config.yaml
positions: "rope"
init_std_up: 0.0215
grad_clip: 1.0
Below are experts of layer 16 (counted from 0) of a mixture-of-experts language model. Rows are named router (the router's row for the expert), gate (a neuron's input weights, with its number), up (a neuron's input weights, with its number), down (a neuron's output weights, with its number) and show model dimensions 128-255. Each number is 500 + 50 x the weight over its row's rms, rounded and kept within 0 to 999. Numbers have three digits each.
After each expert's rows: a language model's description of what the expert responds to. This comes from a sample of Wikipedia text that the model never trained on.

# expert 28
router:528503521448485462566462461495514480484494445491417479465477430356513406434464605503576457589503537431506502524478487489518557482534527443457564589483508525419456548510455478466589558517525518574477456572446494529514546502505534518511339455418505532517422641551567431535488505569506513551465485444528586552434485460563495534483441462464560569525454379509462479414490543434636540512388
gate0:424523522525442545531487441571605507487442472532514461562447538499548440489455525479557558434398456456566460488480572536536404512420512461498500569481491396460603535509521437508512420474457362497574485472514496523491559474378517493450486421459518521526456465476506541574525497446525432548494467510590566544495513499550414524378460575533500447491489464469560550570523577540492486588498
up0:490482482496432511597463495492565515409437487554545502477550453417438504408502554444479534457409436459633466406447518546497475521554548401448469543543471449554482546521514411519526457523467415490566396483471535540446554496435539428455414547460510505550505505434425527520415513494519458559502510481528444411455509491557529529521525539549501449423526528541549507545485522513521538518547
down0:446407493520556476489548570412551505544562477574559586552580558460432481507497518487557470492477544477491528510530492570528456552485573453483495419585450581534489432444504468555520449513530561475507453477439544452573449519547455419537564538569387539444549517427426626489475546521525498507521518515442546452351457437435473548517596444431479476489415537509494479503557413387516471541527
gate1:488482487554480470620515432490576515533551537481468421508433493537525430567555512495463453526548484414493505571482557494493514547431442463509417507435546476546512434548518442504505452583550453527422449491545424433521506498390468491379564489519551425607425547528418495438542539486537565513465477478454457524475402632500455571535459464514503524531598461530522474483523537481593512500504
up1:509483530487520447445539525498507502458529486470494484472487513495518448564427503578488438480536437543434478499507397551351476583484475556527494492490426422492500443522437455459466459437447560632484485529569521499456510456525528558460468539453396543465519557459467543521509533418426496552532597538450454488422573461461519410492528458557411467468527471436528559468407585501547534576515
down1:514479433519580422462542530540575532527457431541467525581518505506462498564450478490484588646472520541484630458588482461483420461613446465455532445524566480486561449420526540524472473419545469481544463440632526565533502553506546539459428506409476449527515558561483621479593550491530526503444439509564487500572451518485610491498433460526425490481472470503475492613539527469561539418503
What it handles: Name pieces, personal pronouns. Pieces inside personal names, often South Asian or Germanic, such as Unnikrishnan, -mann, -berg, plus pronouns who, she, he, they.

# expert 52
router:415489520468484527466500479603509521480489439503512488517535379451415447480533536592538420544537505584538528489498554435578468525477433570503507482518436559453431482503529483459487567487555512488514430512488436526537465508572585468481457389466598507507527493565562512442480473620570519544577581471467515523447424461536464505474460507484464467408481471465499431444558482450569568530490
gate0:547516493432537528467495514484477572535455537541492651471421467551540523524645513535468496489439518551406493612513516515506534539540477544629528492583464403524515428483527468364422504495496482489490504517511468546475562565400540614459501502498465527488435505536511556503452437603574510486467493490619472480530548463553443491521546405502399497540473512490533429524520508514516419406497
up0:514480529608489448505452485435530479485588574487496532433506502406494543571437445473555498451516551465615526428598484433595564415523394500469515449399473525476470507494478543570472471481560586502556512418571435520522504514608545458477488506452610578410590580531619536545484506513474604454442506471467472420423520538566518498442433467452507557524495478470506542439445446532489481521517
down0:504494531507480526471573554523484448488417533499520511415498585601471517486530515489478408540576486501462456587547478485519581581504477510526514460488486481604482471541513553415669454508604381528571508461489479498518471536508454459461525459547452427458503466499483403500524427567504446499610498539435476499576529432555477522597500364431476559582503413402476495519535497521551508590560
gate1:436403547520547502477434531514490630487596559548538467491521485588424488454489471489439488566443525552523547545530433515457503440567532549558484443475545459513522522491566484481564433439530485525455578454507440507524465499508527554500567504562583464534558407550548468510495526545485514467491573588504493454474538567491471481537570504493470568575505374474538409522601503479464477467466
up1:524481445456546583502562463593490559504473466427526450528562464454548568466459580512605451406465484351430459578483527573509457562420501358475507572513521581495473492471482524469502526459430582514454486471500434499506510490575536514465472521523362509480334516525566563399518510413563512501554519506532555532482569608446504437577531513498519463475564557587482515529538475450484558510493
down1:582470443396442486545594462525486463411547498481603547568483513531593552476543538498593554431459526449500519538592534464493504537483509508508572404572443535498503492463487551472419432478424497469547433561474491489459502455405469437472549530582539484463464569533465485497570528562493428502536527471402557607432528491493490501486472553469517492486483453562493528580464470549518507574482
What it handles: Capital-letter acronyms. Single capitals and letter pairs inside acronyms and codes, such as MLW, USLTA, ANCAP, WDF, FC, ESPN.

# expert 48
router:527599463516550433483506462498426533505546504512403457447540522472531376420460533583535474429491393458482481407524520494465555461442522532487542516545468451590526504513492477451547500517529561504484432580509475466542548504509519520441435510450515471463521618474485479512459484490532554446593569539458601513479467457545510438471432482521532572433510361502514465409528495516558491526485
gate0:580537506484537547532579483518545515503526551491462481526506494449506428434498492453579489532533450559435498474550569573473473457441427486516457466431438441500538555449576584440418475523531591566544541457477536471497499502507471471484493566430521411482470480468521456609504530572481466515510476487396525566481467589477560591486515484439492489422516505464564557586553531532443456455498
up0:461504445429563461486525544507538545537502473510458435468432562544520511546594487460443425526486515561562591574483501395485540490531485503426578490468590457457428588499493432565468511515576570493493478450462465490521487495495515601470584429456505520503503573502524618494526535495587492466476556411517583592471428562506502453565506488515560374498498526474574449565561506565492501519536
down0:574470459382491439467545507511443509393417519481512452455556566512504431494463442502455523509367557397493451450531479607527539480542487542451454457550467532439461553513468475465531384575496545568499485411477484510527490552480552551509530414502441560603529529576529527436537549471507489511485559454490454568505431527459574507456523548538484538529545562538513476513549551505505513461530
gate1:463462518494580355520470429422592505503396497618489519543535495533500392494481574470435541444536455595498477442624522438492540469496468431460483519480428456483567502486463576465583466500556470513477523442525523473478505438483397549528565522443586491417437598460464447515507472475518451535541511488517506587494607541508523430393520423558471446509529474594475557463477515576500384575487
up1:561504518612482476538439502422543514468480548531493520539480593420550465496360449548517500531522340500542478474581547516512491529497499458431548493534471563522559494545560494471495534491522546481559559405521474495593509602555477522569552525556618523489549450501505570505456447436642559524540384524486517554526484467477459540452494565534585500589487475533468495560452543447433481489515
down1:583489502535447532486460395540434436510470501489565513491494603436504441617498538540472408399567497437578495528590517507456586568482502488479443481506424504510457471498510496481488545464541528459544542529542442545551461538506533518516510555505498565441489563469542625514500567571402575456476449476478427449440412475525500460500518466432529487506517418541511490425475462411514482574477
What it handles: Time adverbs and years. Temporal adverbs and final year digits, such as later, long, shortly, years and century, usually just before punctuation.

# expert 40
router:402494552444498506446441421527471556515511508504479452481507403506510534492472573486547490481489503520491528501559572412522506523441445447488503535519476416500434463598502485580435540529533519536460401503462487528444613499507503432307491380440499469474415564510577468428465492561532438459532609434432560406500462495502445513423464426456457529444478374492571509403491512524543430481378
gate1:521491465531490570524408519538498524539475519419518472555479565432477501526431517507479507455509449471485482563503398484444621558546464544536478421564539470408477475500421533595537398453466562498481443443510573529535468502500527466453456510470554558387544535626599592573459474508527494520483567569461484510561554423492577409584498475460480486452551505484587405459563528568487534458490
up1:532576480511517431454445566539562587566621547505437502612527494510470583471531559497486540505532521552567490537507468579462522524541460568434420491494368532543471356478445537423506507374541459436505430547495604493551543521528597476442510481589409475516482551571517534488500492606486480438540493468553529548503497496598412432519394471469518426483481484452522542515546497541532458454444
down1:382562503519417494480519582527434547601490487571534506516522468418500445471509518599433459451513558442606560470544529534471516532507554404547527522499510543400483501592495486510457596510536541542501518430445512520454524549532582512379546488473500560557526532485470454577475524519520505474507571537463545550416483474548478449565578426501468524483587546442430523448468497466490587502428
gate2:477543554499484526565471412526417545572527587524438480628605523441544510447479477445437554538464443507460491560589501513493487507480486528473541508445416482521395570497513421474543414501462482488598532501473508534522466559518552512493462509399572433525519532509542379512554430469525547452469581608496460515455613511450535526520445517503470494510467597610474550581579447553489503480372
up2:553579605449547600507443450487508557489449452476432504558474519503546517589471450499466559555483443533526508420554475578546547462542456461468426457443466529501382475500536498473482490519486530573523488412525473445546558522427560495459426487451463494498466568431430506447540474431549508514473468491531498498533533542523458471426433523469487582501501500577513425507537529529402523484492
down2:515435495509575467431556504502539433528379539407420432411490583600398489569492486445475518540462525497412440551427523505535496483421552547530482532471512500463542508494471468447468544489501493550533468543517496546507466471539456483607470545511512562510402475525534551519415490501536458514497482551501466483459495564496460512513455544398539552415477483508427471448495444517544626523500
What it handles: Line breaks in lists. Line breaks ending infobox or list lines and before section headings, plus heading markers == and ===.

# expert 25
router:508521458488516462452467509548499504523424380505331533436515447460456453414476613466533445494442467483529527490410555475428545524434478488538536527543476442476486523421503519417573508525532473558561454493526445571463515494498547473408415481448482484485514618519472496462497542488573478513456551506501511540478445461570497539474484506486520560440471453513594505487451428486528521513469
gate0:541465475547505391478422513462470445536473479473407500441386521475470490533530535534538491440474529421376453543375550535381568524485502381568536497467506565478402443472569570413576499496507505505582520492515546533536464531449533489546427587519493527503510496540554559483524477566500564531482602542490502493486475481502596536500394520461521570466506526636529488409517496532488519485471
up0:354565441449563504481494402501487532472512420539579514436499520574536508448417456491541513547495531477557497478516484521496534485485558448512543556603581554454498503502530493445507383479566481513520549535486435423532518485447485477556426516481522453529557459505505421392477420528563456493548419478456461467504568481453449508455552500569621512604476523523467584593491460466528576528560
down0:545483459517507510460485444488530474485462534434504490485487566515483449498504544499468539605501497491419491432492500525528503567453599489456468522496488504492526561530534439466460469434475528445481508517512453485463520484483560502529513569479477493571507437481583526524500487485528440555405475490560476419475610546474550563503582529497536498572501429566434572635496428424510479524539
gate1:481418454492379474396521567509487506536442547527528479523408569518541483571484528474464561545496593474538485497450504519519529557570461528482554472528519499503521558466553550528516463485486530494463512511455530547453490587396462467550494473521406484525591449416425608515523553450504499558561570462506542396556402427537527527381492419572398424508470446442497555488535580446541531507487
up1:511469521508485516494404485500543514531565568537473429556503502578421450428484516473496499457542532465396550467382534464439548529569457560557575480575377422462378544495491467519518524605425531499474516435448581568531498522489448472534490506433492467457532473552563435591546498506573521490395501539515540499459529488485565530481442415495567515534501422553509398528522473466434516486413
down1:456360528527501463462436466466500538466468418467515448484417507520495531507491437464433530463513539494522506523463444537521506534429431559566492507499556536570601518573519577589497557478507429417521449457505450464519456564524415575557443546552533464530473505479545495569520556527541490549419539504501485496489512591498551511480473607576537544482565527492483439500504557543531408521479
What it handles: Place names. City, state and country names and their endings, often after a comma in venue lists, such as London, York, California, -ville.

# expert 29
router:481599551475546545454529429507486590505561481455414441498526478505444427459431537491504551584496523526458534448586502515513558396415525421528453517454458519398458537474507479556552558600482503448476455473517489500491493508447563584476501437452556554468464458613504558486496536555490486436522585387479560529519504514528448468439424543513483539468455410510595468505586493493486546502432
gate0:582518461522499563414404434495590473514472457386493559483456482455459419463418424457526525471520529546561539464465476463559482473530482407528410443546500406602490485527495480511467456533423504502473558484522460488450488540473438559502502503455513515456516418559563428475453528455450503550496471561473482531495538614494542443530474661506606474582468499501395551492484463490527497516504
up0:506509492452394536387535440531558463451421467498370478467590534531514580444531479410530511534539507478492494488479537444458475398443475437543514498417515516477516535467565514444424588469421498482605539492476515547571439521503587531540460593508476530463466505479495411389470477506443490539440513450436490440469497506480415527464371564498569510570538543489511444466459471590553447558489
down0:489492480555452482516475565424476486441555543509515463524483422466633432429484496512574481439402401476506530493662392462560548482498446476471531482537563443459455551462432421414495484508469516534549507421462544490453546459490562399410456514539500396540321480544480390532497584528460532504537423528400514601502474521528515514496534477462516555531427491547484407504429501444561495406505
gate1:496447505514534534610376415468529485382515501495533509444641531464548489520449587529568497566590517529492558504511500563446432429504579553495535623535473515497494508455544555551558575505433496492499482577447475501471463510450576527460566565443510450513498448514481510449551553588476546465525561501522438517566384470512462548427460486549489462445503400558584495450547541482491412470473
up1:499350474445555534555462354448445522512529477506493527495599536459503583451460479515415412468534598547548569489563460491484508386543560571508524539483509532333421480523506498552428503514557493524444448537373470480483488530402519462429517612453477469444478439462556526507556445513545453455445570410495552475518516584537435498441494503508484453491470395480566471441545496549509472470478
down1:420546458497482621459553464494520567442488468516541519503582506449523560429552538508520475474526523509410467486431574417508548498491483443510607480479473418555488466426510559488527421499518485473518612570526445454491546548556474488518460565433483378417481493441492473496529454525487495449570564490464481548413521524497453583455511501588519474465499476489585569541570569526550520488486
What it handles: Table cells and digits. Single digits, dashes and brackets in pipe-separated statistics tables, plus header words like Votes, Apps, Sub(species), DF, MF.

# expert 43
router:477634599522540532515500572528486585502479478420535490460546481391460461498493546487554413567514453579419564459474467525436488492551428443500633532490465515442434498489446511526561559527521469517589447474535544513488530458512556424425428397470551492511422591524608472371416537535532452499528596403502613509444442442493517509481498545482517544459439474492561576434492416473520412508410
gate0:502516553521462589486507485493547502474482443459507498533526439528495551477545507579510472505444514518446514583457512441455619447468577514484474482561552486450381525566480499502539531471474483547613430444478533522558392501558557368551456527511478429565497512570560434499550450549543571615439450493491492442509516569462473504529451526464548506571490439514520490525487492387492570573565
up0:510526544507493466420521434442472566469539542489580549466420453585538465454453426530525536450429550499493527489490481422440448451466487521473434451402537463599558509483506455573329481540453486502389582464446504456497525562455631502477528543598497536454517532527513439477496537593545465465601497456520503451460457549522497549453462531513485438519509466493496413486447459441494450444596
down0:472485618552392500504537435464523530436552514464573507521488542519548375483429504564446483535485490509526432417546454473449454457500602452413448523526568536532502497569496437504415559542536442482502503520553491573441451448389568513535521474461458545452500508485390478466481530505480481466629540488564480530563439464579531404488500501542525540442594530488505511555517523431530527486516
gate1:551569512519421584603470531507479567450450525435486471452529498433554466474490557528483512443491532534511499479516490505488484590512478566519535484515439526439505413507513496489503578641526447540511488536548567502535531472397536483533512517471462558402516565538567593561506616510428479463484541504557564495475549572491458531479386514483458427528507552522487510429475571570501440490502
up1:575468369400549406391574468529427577509394488514389531496551522558543478546543405530573563507462582482498538464433487528512537414533535508530501502378468415486533512621549433526497488427473446528483554498526481486419533498521452506439497451529567520494507495492440512380531524522486496510468451487599507478550452558538514558517620609508536533537432508412521444485563420449438419505598
down1:405458520518522505488545442504492398388504550481545545523547420609534526528483531525436458597498492535495539524514543484498528561449527561493526596530387504604493582494530471516572497520568466578476455509363567545577532452430566518529470534459408488543528462496548495514473480456413577519456432532472493503477433441583496526547503455568482461508499448562496494424467540529441486499516
What it handles: Personal name pieces. First names, surnames and their opening pieces in credits and lists, such as Mc, Steve, Jones, De in Dees.